config.yaml
n_layer: 9
d_model: 256
n_experts: 128
experts_per_token: 4
d_expert: 128
d_shared_expert: 0
activation: "geglu"
moe_layers: [1, 2, 3, 4, 5, 6, 7, 8]
router_score: "softmax"
normalize_top_k: true
routed_scale: 1.0
balance_loss: 0.0172
balance_bias: false
init_std_router: 0.0231
lr_router: 0.00145
vocab_size: 4186
norm: "layernorm"
norm_eps: 1e-06
tie_embeddings: true
optimizer: "soap_variant"
lr: 0.00379
beta1: 0.95
beta2: 0.98
batch_tokens: [65536, 131072, 196608]
seq_len: 1024
train_tokens: 909400000
steps: 7351
dataset: "wikipedia_en"
Below are experts of layer 2 (counted from 0) of a mixture-of-experts language model. Rows are named router (the router's row for the expert), down (a neuron's output weights, with its number) and show model dimensions 0-255. Each number is 128 + 24 x the weight over its row's rms, rounded and kept within 0 to 255. Numbers have three digits each.
After each expert's rows: a language model's description of what the expert responds to. This comes from a sample of Wikipedia text that the model never trained on.

# expert 28
router:085118085125150099135137069119111126109094110082153110140111120134128081140113132126098146102168143184160130136193142157067157174114130094131078141105117141145105137071118148148101102139121099137146178114123120129161145193123121126125110098108108135106147104134181102080119122085156154141121134144134120125150151099148157110163181121134131114172132121156123136111149098143103101160128141115095125172142134108166141128133121143146135117121161108099121141185104164140110147132098115126125173128153182086092140121147128113133131130139108168130135115111120095091121142152114099135104107113150156118089116100132168129147132130129127136174133133123117139111113097134122110095140110132149116138134129126050104113119118115149136121120103110126183154146147112137145110127150147
down0:156112147096159125132134119103146110123104139095203154132120131135109169114128163155158113100132185087164109139174090141133118151114145086113087090120154135127105138113105148145099140155145109096130131122111118122122143132133140133157111118207154131119138125088140158104121112136139165141135140151092149162112121121126148142150167086133108159150117116116097132152117177074179118087137139096113127165132108151108149149129107106120141138135101152138133096138107069141102128038110136160127106129121140163103086143150082166138130151166158110135136138139114117152130159136152131140112163142133118106123085080121109142166135077146119145148151115110133141097105089113133123108160117100113132142143143157149103110121152094137104132120132070115135106143105147131136130119136156
down1:114153142147142155111164128139103128108120166084142133090113130135130159131133098132132171090135150151099114151111105109080119119103121135157139137121141099102136128125117146100151132093097150130118126104131116115132111067132124133150151085165134169124124133144161123102119097139151089124101108058125134119156157136162117146164183139113155137080163147130187139096144104113129183124142153119129151134093112145126129139070172138140121164106125120109122133147109150152097078113124090146106108122102140127111124184156188151097113143142164110164133095145118128131094098118121124142134111171133119171141087161111135161122115137075148129077082115127084099141144156157134102127125153109107149184136171135122089108121143118091118136127132108155110131156126113133140138136099132
down2:130152113131170144142130103177149150119117142133120136080132143113116110149171151089131099135127127140171116122124165129154168118141123103095077112108121123119101172117144151156086156137105107136168105098093116129122149143116106121157134154107146130118105138155153128166098155131105156199128106087101140138112178147169133146163063143128100114112117155093172145117171142096132131110135133095080139141107084105118131139171132141123075104149120108121066099159136138145080159118117155130144089135113096139094088134146085145144133137146139147133110122108110126113115146096105132140125125153084103128130109115132152136093148147110157152128129105169145136152129096138119122165117104153128162134144136106166109138134135122068179137144120093123093119145110096144139122105154160
down3:112189104100098133136118103155159117147129078129130151077161111124072143133128092137106161145112121147150125103187169120118106118084112132124142108085165092126126100119161130140094128152100106174113111131132096163129136102127138157124145162110119130125126140143140087110140136145120123109133132139142143138111177144076114100137103119161163156168104137073176171173130140133122121112109113138143114095145114125141161077121162150141156163105129087115147133115124124127128137122128124162109148155156116132121147164130106138124088114091146109130106116110137145112153170133106138122132161100155138169127133136149124169135092135157092174087132146107147108142141165183121154091089109163069093097091118111119125129150094114110116144141107109120131126152104164140098100137150139
down4:148146128135135147146162124137155147157131149123086135116109103121129173119135164144110134124141145115137162135100113187146133087153122170095124127191094118149156099113135120122103160134123112145102091110111113129121081124135135098126121153157118103132114099116161132106170093125126136133121097108127120142098118135106162129142125151138116118105144136134126119121114120126169100155061101107149162162109090098146123145143108140103156170132150093110119121137167102143139119178122181149163144151120139135190110141128108119086049137104106121118127133158120150130118089068142094172101117131109163141124122162092102116147115075104120141148106130127171131141143142123143166108118115083145151131120102158092144132125114121160149144084134125112122173126133151087098092118160076
It responds to: Syllable pieces opening or inside split words and names: dis, per, o, ab, ph, as in Elis-ab-eth, Selas-ph-orus, percussion.

# expert 2
router:146139219159075103146118107152102115161146183169130130119135146165118152144104149100166116119136073131117165138145135121109130110140141130112167110168098137098155125177147140147128133089093152120137132124139149089116153100120160132119138131170159138090135118110105116166111133138164111131088139141125150086151175094131129097162114120141155091160133113122122131134122115103158140104140128121122106127131129138061136166101127122149134141116112129133122149125155108100132109141109173125155136114114142125134122101103138097143142113124165133112129104162141106156092137140138141139095137121121168121153118088155130113110255080114112155132134139120107147147110117129142111108103117116133166161141138133140127104132101135084128127132103152143087144151127113123120134108111128
down0:137116160132093176136123115149133157131120109156128144144122121146122110112109096191119141082079146142110129091127097137153136185144113135143173109139117102141134103101111108150105123117103092175101106110139152155124150112134114152122125129087120167169129157155157110104103152127138150121092101148134115128103099135141128142128096115117123140121117128097093097146139118134123100128110115092155176094147115118022122078118169096146124125143140122122135130153146152135115152094140147096131145149136129126165141125112116142141177124105120131166129125118113135146149144106121133183150081117102154132126136117095106105143111137172140102097131121148099149090178141128165113141150170156120116120151123142125140154157181166117154116177151084139095103106073128129123116164119088
down1:131099129152136163121086110093152129159131152122140100138146120121108112129138158107149140105135141126143130085134152139137137140096134117137147118141124116144187197131139133149129207118162135143141107093109107071135100113128161111097077144149112141181107151108111134131119163117118121085143152123100161122086151103094136144125129128065114135109135120068127141151137120121135129116108120152140126138154121127127138167143125137143092171163110187144115104124154164165138114120144120096205122101130099101138142103127161149102102106136121122145135130117101130100089113163123105094123119083136123156104125139191103166091132144182128115175132161159094110121112159129129153149153151145120127108117124108098134112129120112159093092142138170130084124110135154105144139107101134
down2:110168125130148167089113096125136143088115115106107121138149152170111151166128118096099132121158145117110130157081117138077153121121174160094106135112123050147165165145152139136100139112145115106143181135122142103116133147140158190163117129110147090101139096129167091132186135152109133132117141129171118118085105122128094118113141164103094144117096135119080121127112127138141155114136124141180122144100124106107145144151140129101089139103094087160111125169111107085125111117173125134138096123134125117136144114125109166125151084116158100154140146175129150125115114111128142110143099136102127104146154115114143097099100159139098139111080156149156111125173139154133149146162095087138134122107093114093125150139139177091162150148157144146155119125126111117131120142090135
down3:175148135103104095082146151103114126084081098113131118099119089157122148131095133110127129141110135178131141124146133059101139109148095100135114132107105116145150117118161145111138126133146130121110126104132126136148138132116123109130103104108124110139134171135129127126153114155173157089128206132082122133093076117131126127144145150167132115142121141098138140095165126155105080107111139130111146107157138135145114121118150127107125143126124113100128097147171133111161171143120179119162122130151136131136147113157105179107118140122122150099151143106115120103109084171115132116107162144104126076101105104104124130156094128083105132096145157202143142110152146135163105153081100091103134147195119136123170131115136159096098103147110151110152139121174119156122151126170110
down4:087119107139151127124133102151151137134155139150103153110150132159151134123144095134141100125130093122120109142144111141170135107106124153124148091082173095103086129113143123138143152135133146121085119180166127095130144106096115111147137165080157109147128179115179117153101147083111168110100166120139147142105127113151117158118103132129114134132134133118144150110090129126144212128091122161144169135075127145138139130121159147135160120100160097121155125135146141115157127121120147109142138136092098094124087130116121109098081094064098116167097112101111102159107130133130135167118178094093115149126136164126124069138117172150160160101103110144136118131108149159143121144152122150114124095117128084118116136123125127131112133075129150144136160134119111137135165177174105
It responds to: Single capital letters opening a proper name split into pieces, as in Puerto R-ico, B-engals, K-azamek, S-annois.

# expert 56
router:129107120113160122158151136167105122098152126072141134101172153141106155118138132101119092124121085148163160153176164116142163125163128079153146143089122133119106125136179116091128107121130146121131138088094123165176162144174113115146124120131116178118116160137145116094157140135115154125108164153090144133166164119150129100110149111145158171141106132163125113125098129124129127118120129112132104109123124126145150173145114114138158139129134150122130131155185144109099089144127136094144117139115100117062100129143118161113101157146107123099170136102119153146107120166160133105120097095148119120103108096110139112129132120132133116109116099123153093109150108058107108115087166150102173164143125186100134094097150138112123125084129102111112111117101138119096112173091140
down0:171100150136137130137115111145146102137112160124130125110119128137119116135118117088129156139144117149116138082149148115117109184121105088119137132139093104106116136112169181147141108146129097113142139100182079098152150093101130138132156108170090123131121135130086124125163080132141107139192133129121116116133158145125154045129129140147130129128131065108118100144119142107148166158118093126092139107147093099120124098120141142143180180101147097138128134186147131121120124091129109168139128126113137116175100130117106144110131118170120081136105130138108106091162116145131140122179135137173084175126164116137139191136140107154130144174169124116096132155123114104121129122132124128118154149085110148114156119131125135058118139100098119129107086152143118138122100127139123
down1:112156122127092143103087115157144083138102142115172168158081117135173102157086119138135116150142145147135154134101129126145121090144131112125128097117166098101123138108150116152081146162153097122156110138160122128153103089117138124108120107150085150126124138163123111116102138157134121111102122156173147149159153119103175189142127135152159129111143161143189158123150145110171123129104053114119135143097100139106158104127133154097134118174141138141129103126101114155160109143162136112102095101126132116104152157128131114130099081117122129118106110127109131096157100144115152109150132129087104107098121117116137114123149079159122127117144132094098145104141088135167160162158116101157120144104152096141134119159089125127136106130126137166126057092138168159142099107096145
down2:116145105117133118118132135135105119149114088143116111095113169135088116072173158122108142142157107128149088144136120138176120131139142146132124125171162172150116132125163092132123135100127166112145093139120108143122137099162101124106148098128138120161099105091150135162120126132116072135118117071117176170113114140128095150140156143138145171163124119154071148149148117162127154115129105106170135115189160121140097142161134086101104104163151128117127145148140076168138140132122102121130125104145150108127112097131119117098109144127121122158135136170125150156151113091121104110095117134139070147101092085098109131106110163115128113169178093128130139087114126137093163108096128143138117173140119127137092093139131128099098131153179107111143144096164143169118111106155146
down3:133135160096115129138102115123100094173128137118142138125163119127131156141190160128127159123132144131087142112113130114116144137140118136103113089119129145135128095137149135120104166115136139162074105127126137106133127145117151131187137103159137128110125136155175119141116128093176133107143129158127065121111121107114133134166120173157131161114105121146131108138139124135086141122124125080141139120111128106165087135145093115105117110113163123122123104142059125126117109148087105101108124112121130097119170121122121105092125121123186127167091134101087140118123147088116063138140173150105124177142167106078093163122151119095122131165108135132130118146160140094147183162130134177145110145088107129142101160117129154119111112178162159131076148145146163101137173121156134
down4:099154111132098112159152118133121150124109101083115089127143144157123099080149138186117101140145142134104150146136118077144129148157128130165137143120143125094137122119069092156104162137141104129129143096138158178118128129133129113147155120119138133166123123179164094147154121113145086161095099125119138059137116124159103105167101121147129183161134115101109137148088121118100122113120134117174138158114146122085094108086073111145111112125128099130131097112136158100134101130108109131132146118130147132157128093121130173143126135164182119143136105114140130147167146141152140161142133113149140108086151099127124076146089127132156094122106092119143075145171142129154125066157120105163115156146126161123139132115128146164109113125094127130102125137087121157103144159173137
It responds to: Capital N opening names and word pieces with consonant clusters such as cl in Montclair, Radcliffe and undisclosed, plus Sp, pl, rel.

# expert 16
router:110131096109143142130123150140106133123134108119132131073118122106088127130100183119137126156106166084177109129126141137150130137125078136106086111107125138112127129125098131141086145156156096141133134111114135138152147154154107136130116144112109128124124121135175123168067119098118117116138118136133102135152090110159137103131120164151146137113135129160116131123147160165140139117132101142121103125122142139193126112115138121156102137107156138201104104135133171158129107174131115087127177146128125094113118118144100114119156153091182103088175129112110116102149149157130156106090091084111162193109125122108149136122080152073128126180098155113113125091149087138129077154122164152069173130109141144113127150096142163119112154125106115102142150142156122135145138126128117
down0:145097159162137148135095078131118140144124150111164111115104113140142107120113123150138124132157133143113108153142117132130128124100139111123143179166155144105163101122085061124135093157084135140153149163136125152127094110138116118141057141105148191139155168112137120143181146108115170114135168146121131106167134121120096122094122145109086134136104158135142159158136147178097122081132126148159092099125200129142108132142117152144127116122133104104121127095121133142115145092130114144140074128151086119112105126104145137086116089141124135134112127096124114122102147105146132107165095168149133139107139096135115107110159130136133158131117170133138105174137154123152112148107131132142134141097130167111126150096098105082088123144105209129116135127141124119114097135065110
down1:130125091134154101130124100110117110137109079139159135108157133123135126130120101116160138105106072119105097106131102098104122106090124138144136119099115097130158096129127102119100166143123116156131114134121150143111121101140075126115132115166142138121115105182104132109088111131127123159171138094135157108141101166136121149129156141119092112151136120082151151084127113121121148184092137151135075118134131099139103177100159167123115139131111159135185119166112149120151130129151160157139157148186184121122130124129074101096121157154101109106156157167120143142135114102162144138126119106123140174147143159145100149137163118103072162127139102072111146129154147156134106127132128110136140165176103156089137133127123065110126134134141117105131136133191138148140125147123083
down2:165083103132161122151123118103162088128160146143107066097130148132137163148120114107109116149134138095156173123102110110130140085201136123126100097109143099159087123129100118120131163091095088131129163135125092122135155157108135086107098165134140155084104142135165150143126092115126198142123153118140138087102158129123124098123138153173086134100154114147129142088075133121128150124136127144159107145122125122146164181143135106146119124132135137126100126075091129148127158127130104126141145130150174130123123116110108129124087144135151138125168160114128156142095165151153122155118132124126098130074123152125063132129133144138123161103122111130148148127164126076153094091093142125104149134132091154121132139142102108086120113116150181130138165118129098136127125160118142
down3:140115123157135143122093122138104127146142083143092160115131128135113086115120111114168095114145130129107090142126125123157141114111112135164186113124084079100170141105158138167145076102132097135122051122137114167141117147169135141115084121148124111174119165104083138170089114169094138148111115157123130115130105122138104129157169113091120129081082169158124137112129134149203131148138153147129170116126111149128182141142114122134142143136126111132136135167082132130145156115124163144100168134147092135140146128117149140123136073110066126103170123059132135114118139154148141145132121110118123146153088116120124118113136092129108128129105127118093164122091124137084150150117139126120143106086104134103138130121126149119162105143122122116179141130119134136174132105118152
down4:133090113123155149096113110162087116140123155114133144136157089144142156111164144133174135117115119111149123109111133109134158138160144102137139118114116195150165175138149091132128135134114130087128137139114155061161109100128124114112139152173151120119128177159067097121114127169143113114112111103139103118141078154121118097100124095126109119088142125132106085171131102122147136122093120110133186106145111125100118103101113108139161137117135100087151140151145121123131147129147125159116114150137120200141120142122104173102102138166124129094154140133074096130174128098159120129115168134150129098140119115168108145128106117113144150095122157162148135089125120119099101097158080089145141158133086143108095131125100130135104119146123176140114128172140163153122125119167166
It responds to: Odd middle pieces of uncommon words and symbols in math, military or astronomy text: tri-um-ph, Qu-ix-ote, Mark XXI, multip-, \pi.

# expert 50
router:113160109120148118095136151160139186079157147119094136109176138153138116155120138112116169160106163154128116135148077114116134129101136120120092138162165085148076096122179102143132111143122150066113143115101126092106131108161092118117140117113119141143115110148156104117137084108139100111149145135176140140146105117126140118144161097147147138142149157112162154110142141074117114107100086135152150092134131088155129111162132135165107103133120151127138179140156136105139147142120135124157167153116124118110084150130163095112151093143108168127119115164153110077123093149101129125127123168109134107110124124142122157132082124118095100138115179150137140100158104137157146152101083107164104118083125132145128127110166095087133122137141112080111161130159119138132128177138136
down0:100113106128185135114091139117178121107123146121131150183108116128145106112158112078104174104108085173115151119170124148161138118066114136148120124126113098121114144143112116137122122145144168120147112163149136114115120126096146130144197125097122146155116095128132122153123122138079135118161176120135112106171136136128123175119134129121153148131152165170139102129151145153095155097156124142100123162071122152143137137120117126093139137108159106120122111115108122127110077115154191132178121119125111095154148137132128148095093152158112127159114141129174112140123116149114125140152115156127119146122126101111130108123135097110148093118119157104098121111126160094157120106159177151145092091144108118103111134136121130168137134105126124140077141123086052109074171133115112
down1:176122120151134123122118143131137102140112116124143131131157152098095107145141161138078132108150091149098126116128161110128151109122141122157157102184164126152127099129092124103157157152131169144191141142113144155160103109105105118106091088135099112143142141078157082101110099132143095129130122164136145125127157132183141129111149121108129143107114122133098106080146096152176123154133169125122143109100082135103121134162115092152143065128106137135094143125083113115118133135151117147107066141131108125114156087150077164133106135165101104132103129111114161124136160124129090162130096121147123166108140112105080130151137144114155086113158111136126144204109146129082126150140127120115141169168114149143136111165156100122136112132113109166151149105129131126091114127132126
down2:146087125125152140135149142128144095170134084120128160122139131139099143093138093085117123134143102155121099121124097072141147127139124095116135125149149119122138118129139133113135137132137119142160133074108146102152126145170120104107162133096072124157158138198146161134117165142108149184122150137091151150116140131143160119118117120154122124124098146115131113072153115142117137101147094169097086110089126154132114092123133122102133089155111152127110131105139068140096117143089101136140150135184113113096131129146132168149097151153103152132161173149168140135131150150114129132106135138156103111143166108127138167160131120095144099116116121122093103116134150175148131158132093100097117146149111111092109137150062141147120118156088106086142135126125135134157140080162066
down3:165123131113098132154153094109094129176089128127114116127164109092153108133117120145117168133146133155170157075133136141143143145139142111144125148124107126122149113118114173133118106130146138079178126185087150162112130148139152150139155133113150122134141129136147151145084135091119147120162114111113125094159131137145127093145166097138165111085140109146114145127107093134154118128095072114095134155193133105124109122167106137115096109129069131132134137179108136094109098140128137144100160109110132098166094153133139112090102086076111128127151136152127096096114128153114120136147131131123118159096099116160135193121121113117080107157128118114136160173136191139114159117130114082167084135124156106105147120143133114130134160128095081144134117128097122129135137149086136
down4:129149122134097164094146127127108111074121174138139148115137119096114097114102152137141096065113110144095131132129183102133149103129062128098115116154107140168117164166146112164159191106132137106149160147128107097145175105156182139172168153128118138162109164125157138106136125112109095121102103121176134133175128109123145110137159162066116119101086145178081128116097142154122106141165112102115141120098142123130123117104134128114143136101141097111136124119145124145118114135118078117137168163100111107126145125154112131128113109085167139099144109161151116182108149140145134108120143123148113155121160130130126088127132106145157121078177127126170111111146104117134143117142082128117108138132130077118149128116116128097129112137137140135132121177132095163135090120131128
It responds to: Line breaks ending lines in infobox-style lists like Directed by or coordinates, plus word starts such as under, post, anti.

# expert 32
router:127156143168124109102137116185137100111116161122114152137129117118155110156132174087157126141144158070103148123108113158169099096127130136120146102101131113171087153145092150171150095109149154169164106143171167122176113083132105133131114125096108144119126124072122087162129146123128142130128093134098165122126122143079113150149157137111151114125158105129140138154186115118160128136165102142141124085151121185116142154111102124115106121153091123112149135122105094146138151112145128095138121146153149135118115088123081126076101133132141140090090144127119141158102152147097105110128122095127149116165106150159157162166135143132147127149117101088105115134071142151094130116119124145119107146115140133171106150120111111130102112105110125142165131182108161156116143087131116
down0:136146136172103112185112161142125124133144139155170103132158161098090099144117145120158107121092179119122126145113089129140125135099181139152129152153106187144117115109141158104105143111106132081125158103113142141153140144143119102119130094111149148138130125132139132141128097062119116163098153113144126144151132122119092092142131164124088139145131120131128115123092098097095140132139163168158140109145152100169091109117093140115105124166136134134117148102156126121098147142111128141101143171179098184136095140081136147099143082152129119113123128094180125128132152115152134106119146154076140157104079094147108099144123115127159167146145147124138139122135084112114099111147109142098105126108174115122102197132117116137093118149157160105151152108143146164098136115099140
down1:112115118130151113144141162140126180095143125157094092139104098115134142138141137137154097146105107087102076118095117156125154106143175142090130108119107160106127146121142089148113155077133108119113153118122157138145119106172111099129137103163123110151094134111091105104091122083114174115055116140123125129129155143130134123157139112134140141121144131154155087174155131125130126105105164164136126174107144145114137130139088113160159115118143130127134115142111122137147167082065075137145110104100117139092095128133141147126105109120139120150163101116129125128147120108153120124122106096141124112139119123138129187110121149115174149127161135142148167092141156088136095141099099115173137109131117193118134116139096142128181101122155212111120161127148159106112101134125129
down2:119162125137142176121135091157114143155163111129113120095152112137088150185133168139144130121170168120135093132122156080096132101107125174096128095120128108152142089171151124123138138162160141128134133151136083133112132099096164116131143105107128131137111175126128077154124117138152124114067125111138089100140159112122098113093102121155161117108136121106136123122081130081112122123132155119120154104108122135150120144126146137085159085156151111142117129122148097147101105173155098125106096117107164155117088096110144092125136104112097136104146174177119108136123087110133112101147149115129091146099125149104149141120162166097115133124166124082081142145158110121165133136141139143129096132157134090122164091148139171136077144145144150161164122139126160141082126135127134
down3:135147103107128113163145157131130148121130127112125141107123113104126135140139138119181106116129150107090139099112096146129086156124103154083099086093147124135092121105100123140129145121112087153089136115181117142165160116135135087135126125141147108131124110134130082096114130189170138156134093153125139120149140119193145141145158108091115113150151135106107110117160076114096151130142136124168093093164171121143156118093084117109139132147101126137116118123119140146167144143105134151139107158158108122152126158128102119128100145130093179131108135165116141138159122123112132121133160129179124124105134120142154140097146069107117139125085130126173148056092118086112147104146063100143109152143157134095140116149117120105082135116179132126154166110162117159104155125109116
down4:131078115126119094094135105080164116170115159148128124138141113145085126149139127122172144124142129115151128136088113116127119163108142105145117149151139110141132117133128126145184026079120120123136150120101114133129146108143159123145127086129178129136151132142086109120136142115154118148086139144130137119113115113174112128136090149107129119158155104136088131115165098117140120167100118132163170159099096135146141129105163149170117129125130132098078111147133139094092110120126148158103120146188119128113141109135081156115133132130134169157145124185138096127115126134113151166163123093123113135138153106096124124150121115151184139159100117149169129124129151112110128122156121098123182106144157093104164100148162137127135129134126189123187125119117145112130079163105128
It responds to: Separators after a name or entry: table pipes in results and episode tables, and colons, semicolons and dashes in lists.

# expert 14
router:160134144093133097135143146107140138116121124166136092105110169157133122110129089131112124113107161149141079141136103148153121128130168130145099088143161091125117115123120111140145146160137135145166106092124165137140109111160144135147136151108132093118120131087111126132151097114141124137152127151131137129112092133138065134114112129114124112152121147138137112150080120139106126102140156172160135114137136087140128101124085084129134109134154151147084136109129131128149131157165151122108116097178117134075122132147133155132115137146104145064188146122127127184147123116091139173142158081147140082089143123107134121118099139095103126128117166116055127158131142126115111121147122134135133110204155122086136166133120142117096180138178116144161133127149113105119157201097152
down1:131157159096100109132073134166165147134122131169101145125088108089111126129117126139138116197142085140137092153116156091161099114143137132090105130122147077096137148141104146141112170183117138136093119168103128143124091095143155120142138088100096128078148093107130116117092110136045142116148114130124152091107136178135136147167132123097111148140126112107115146129117150153146110094143108108133147134081149098097135144130121157113095128148134150122152111127146120133106184109104176131134106125117090132149095129144098121127160163200121135123159111144117109114138159096140152107142158106120118123090111143137151161097133123140134097146130128159103128173135118162109136121074130100112151116157134139116112120146153108090128132096121109169118124139143114118122171169109125
down2:121139169154111115103168138122131084108126147115147150122106137099122131174107118138137166122164105119120120133117112100154110140103180145109140128145118136096090093116169157148119148138145090102108118117166094137138103107139120146182140132122125137136161152120113139137141099150104159173091129086125122111099142140104160119090144080125105100138161140145107123113131094131115117090136119163140139108092116159153116080134125111144122149157099112111132169112130116099158134144141127165095108095188164153105094137133105117138115137103124121145102150117094122139152151077159136102138167145177116137112117144137148123089122157096113147113132081145131125087107110147143159127173160152139162129093124154113137100172095143128135122088106093153139082102132153162187122125069168
down3:141140107093124122174119169126145132112095161142149152180111111125107120126133119121125157151108146117134159121092121094133136147129145128141152131133108085127163149089130124163144154158116186113102130085122106132136121107126142167125102108143114131125113074128138161109132107106115149122102119160131150137114129136098114096112140125087152121166155115070120139113099075092106178145141157143085159110158087118146104134126147078106142144121155142133110118153153136135132150146139119107119122115131127081155150149110109156092174106132131087151102114142109177128142089145087166130143163139119136130138156110170168138148123082145126152127107163148098120144124146106118079153096108075139138100110153128145143159171145110128127089130151053149127128142142124104107185123082123
down4:135141152129164119147144166171135184134091106147134125151148148121151132113106169118139139134119093142156105116156125131113118129136124063079139104179125096089119117139114142148134156102106095140127114152113106140143130135095112099094105124115074156121124173126123086149143124113160157130149147112119115121175104118142119131124144143127140145178127127100139119124112103137157115115126103128112102117114124120148143141162166139121102059136103069142177125102178101129106131137120118116170123136133131139123141111172143122123149134214131094154117088148103132088112118114103124123117101119135128109118112153083104136169167103095087106125132144112166139132125093116118117164123091134102142133141170147116092099153140146167151113136115175140173103119079152092084104157129125
down5:098140163125102139115101133086149140116133154082118082135065116163135146126096128112124131158152050152097128133129082123107110145096144110132135168102128191133093131113119156116141149130117138155123111118121138107135107121120157125151137161119133122144145084158122104124119139142145112124130090162126118134154108091160093158097136155165089133191136128116115141133160130146121085135143104158136125150124122132135104136165139132168082111130109128099126123123159151155117083127169107119143090119144160120100124148147107140145152134121161144122114098143077102179064151124129145101153155138106112156117125076128105111123078121167137070113132134151146138166144150101125120148134118115142151127153130112117095148167120138181121112132116160176114151150081122140109139115173151
It responds to: Words about music, film, design and public life, including the oper- of opera and operation, such as album, released, music, director, television.

# expert 17
router:150182134126074095140123130126195114117128124139085119111133109072117148140146090106168123132134167137146140105154130124123115102102168111121120094139146141118152128120167105120107163122109132168113145122186118128122173137151137152144113117114131094151137145131166141094090081088112117142135167121120121136136108133152096127113146119128100129162092155117168162165146155113154110124146097113122114171131127161158134117149129139152132154098166138093122132143103139147110161136108127098148152108177146120136163150096135144147137148133127161137122108169166142145132094163170108101109151128121127147133134159101140134083098146099149154129135074110134101110116156102086115116121150148157130108087074090106105187076115078105104101168107115143124142141121110125118156127106105
down0:133104112157130119148150122147098106148116122168102133116134149153137091098137127130128103104152155086130101187112131121130134103130146126163138137151123117100147087145098136203123116105175154087170142139133130117144111186197094139112107167158125085135132110081117123120143133163129096147096100112159097161117135138107143114119142150100180163136124106105185103131124090132112126143098174120134153134127134124152116108124167095101130179117091104123135120099154127110145119112141126117117129124107126160077086131160132119111127112121096138142156133127126126152129165101131121139127110158103176147123171119127119112113154125166099143117071148130115114100113109140126069189145099121154128096118136137164087167141085136158101103145174147114126131107117109104125123113123115
down1:153131135099143128170108115097141140136131174148146125115143154106133108110116116074092152126157151138104152121084164144121141116123141152131115151117153154147093142148117121112151146132158145151163106096118085155124111132160119133115123136117118137101111122152157118104100169142115140117172103110115145155107137063179141103082175093142105154114123098120161102109125104101074170147125092098126148074121124147118152118126125145113119123132118157149118109130111127142105078135129120164122120173156127098136099132144113114111124146122114126127153115111121107123152125098136123117091170105180086147186153121126173147126099121117134142143124164123131101156094147106151108161121093120116092143113129099125141114115173080126142163150067182196162098120157145118139119102094138
down2:127124164081101118116093114127096096141126139132154117132181115129119117117129182162122117109173085110123134141128159136106136128114119149103126129095153117079107112132108093150161119113149120145139151101111088132126121114101110139132143163119111152108130092090137107118129122133091160161094121106125142094112137126115167131145149154162125094134134169117124120162121134117117143095118128138128112151122112165123178130119133177137120083104147106097115050127195094090177133120126104142146131119117120104109139131161136116128110145161155132097137129106101129153135140132161147152063096069132098115117105149138147157122129150161157147153087149140120143127094146108101122108164121174123165115166134103184149131154148135118115091146071174182137130103100144143111110151136114
down3:151177143134096121143120130164089117126108129103138103100094155097103135133134142114116183125106133132089113145136099128162100130141132136136152143117149102110114095072129150155120125129170159092122111133167152131168141129146133154098106127128093118130146111124147156117117106123150151149139066130117163100113097156152141159139118164117104182143094128133188166142144112102107152092155170164152167089141103132131111129159150075120093164131105110076132109139163084102134112091163098149146100128125168105120124080137141143105123091150172126113101126117149129119146110118085164118149160137087100134136116194110115142120143109124078105132093123126129119097127143161134084164092138119142157108124132167119113151138114143157118153114114116136153155129109093113107142127132152
down4:142091158137128153103141132161114140133134114111142078146117091095105086114130106076140112132122130123196101120132123111119110160121133096141116103117116110148141145129112161044150081126100124137143133159164145135113127130113110146116121135137161145179129104139160089127134135131153183104107146083118152091120124157145129084111149133117141123143094131161147154120147152100159149125121124140138137153121144137087109153125143104153141112090146138160136149124109100144114102116086122151135132159116098124203148150154102172133099143067133139164127154137152164148122100129104111139151104120139113189095134108155138106121144124083131057150103126105128152103117142131110117136113119148103101128147104101126102079090121147157092149124187154136106158115119108155142145132128146
It responds to: Four-digit years after month names or in, such as April 2015, in 1945, plus year fragments in ranges like 1997–98.

# expert 54
router:127148141102065096136147125111202111080122137177124119158110092130158165113116124113126133141144137101107138123121141075107107114076137105152113110123148138162157140098139080116134107115107150162110114166151099137146163100128111168163111137111178090109140128159144148137098109093121135149132132114155112109112118150139101160115130094137105128154131125137115162144142149118147095111172108141155137163133126165087116105128157142123141149123153142128104114134112134119183128170152133110157141088134128141130116118105114134150142144069107135137134092126147174154123124157153162145126146115099150166102135121130124137105163138126151081091115089107087098139083132128148124108119118168161134124081092100107116138093118118143155093144166191105175151142093122132165126146123118
down0:107148081134127137122143090170145129134139099159127111102121113115139144126100140115141117150154148171164107177115152102087136171124125109148145124132108155125146179121111102159116149126141137140166120075090164092132114113115112143112145142150115135138128091135129132171094160134123140150153122135083110138119135102138132101064146107150119139136156141112076100125151112122145130149132126149125112176149129122130138162127074137133124095120133104157138092177138121142072087155152095132128114135154129152064139129179158121095122153102129103126110132108136142132120132076146115114111093144151127093101116176139126114141103093105132136143151115140127180188133127163128121130137120099103126124142144146147173072119121124150143169121108152149096119100130167076086117073110148
down1:126131148182156104131136116149174143119154152072154115148136109143104120134108108112100180139113149137116118095118133148142148161096125122146157108143161084137149163111123163140165111134134107102130120110165069111102141185118143141152128119119105113122114158143138103102103126163100145095115121106124090110145173135161130149157091121130158116154131167127117110141122123097160114145119135134158119155150143151141109113152129167061081123130155106122127151136095090138131144128103147122159171129168130142093092122104098143153126127103103134151149112100105134091115127103128096135136099120137160104139108109133114117122095090113147117129150113107161182071167115125121110092155187189112141165112148119105102115136158107129103159122134130059129106139129143133137127122092081
down2:145091063153133089102141111164201101115139141138152154118109113158116145139141071115169158133129115083112112132132128123151107118101170162139086114135112131118153107127122160105131130176174135131124129165108101146140140102150114134107146127126141105143129106061134079128121126102135131182142102170095072080109164150127158149168106131157113118124173116133135142140149103130118122101150134182108127111111093104136131132109111162097152103150112166138089117111139143135146144113145164106134149188131139127129118128174129152110123122163132120134125135170139127152130079137166113146105166148144108087170123131149169102080144133136125135116103151134081103123090124136087130124144145158106120161125092111133143108128119124119077124102133145141138094102111120152135117127104120
down3:134123112118173147097160128125144173105130120105106155146141116135131112139128136080146139141108086121096137139142105102084117137110128108168139126153177111151121122144094156119107098141099104123154117126121154093113122089118114131111097090104127115155163094162166174091141152128167152132131125101110121147112125158121116127113134120163152154145146135139110056105110121084147135164127135092153132156098147139099094123145166166143126179125109145083128107131117115134130146160124173123143101153117135162111158162118107144127140151114089119180145139132160107133092114128097122089136104112115133154183143103097152071124112119106142162143136126135138108112140166172182168151151142152133073121139121127139121132086154117125068120114110107168162107122131128138104123104184102
down4:139136090141162098107126089126128144156140151132119123104126129105078127147097103125181153135198144181106102103114112135151126082156129120113119167140152155137156100145141117097106096145127187122153151121115138183132086158117141112121110134156162125109113136134075115113135134130131136088129171092108139161085083117127129116139161146155130153130087147129113129077135108129121108146154162120085136157113125156121101130183125140124093150106136152158105138118118123140106093118155137158083146114114111132119104124098186104151110169157133150133144150171127113122145122136094095099112115127127134193120155162112136136130151122139167151118138131115130090130136155130182129195105125124100095081129114109128117123083133132109116118108152150078141107159136100137131121149116145
It responds to: Digit pieces and year tokens inside numbers in tables and infoboxes: vote counts, coordinates, measurements, and years like 2015.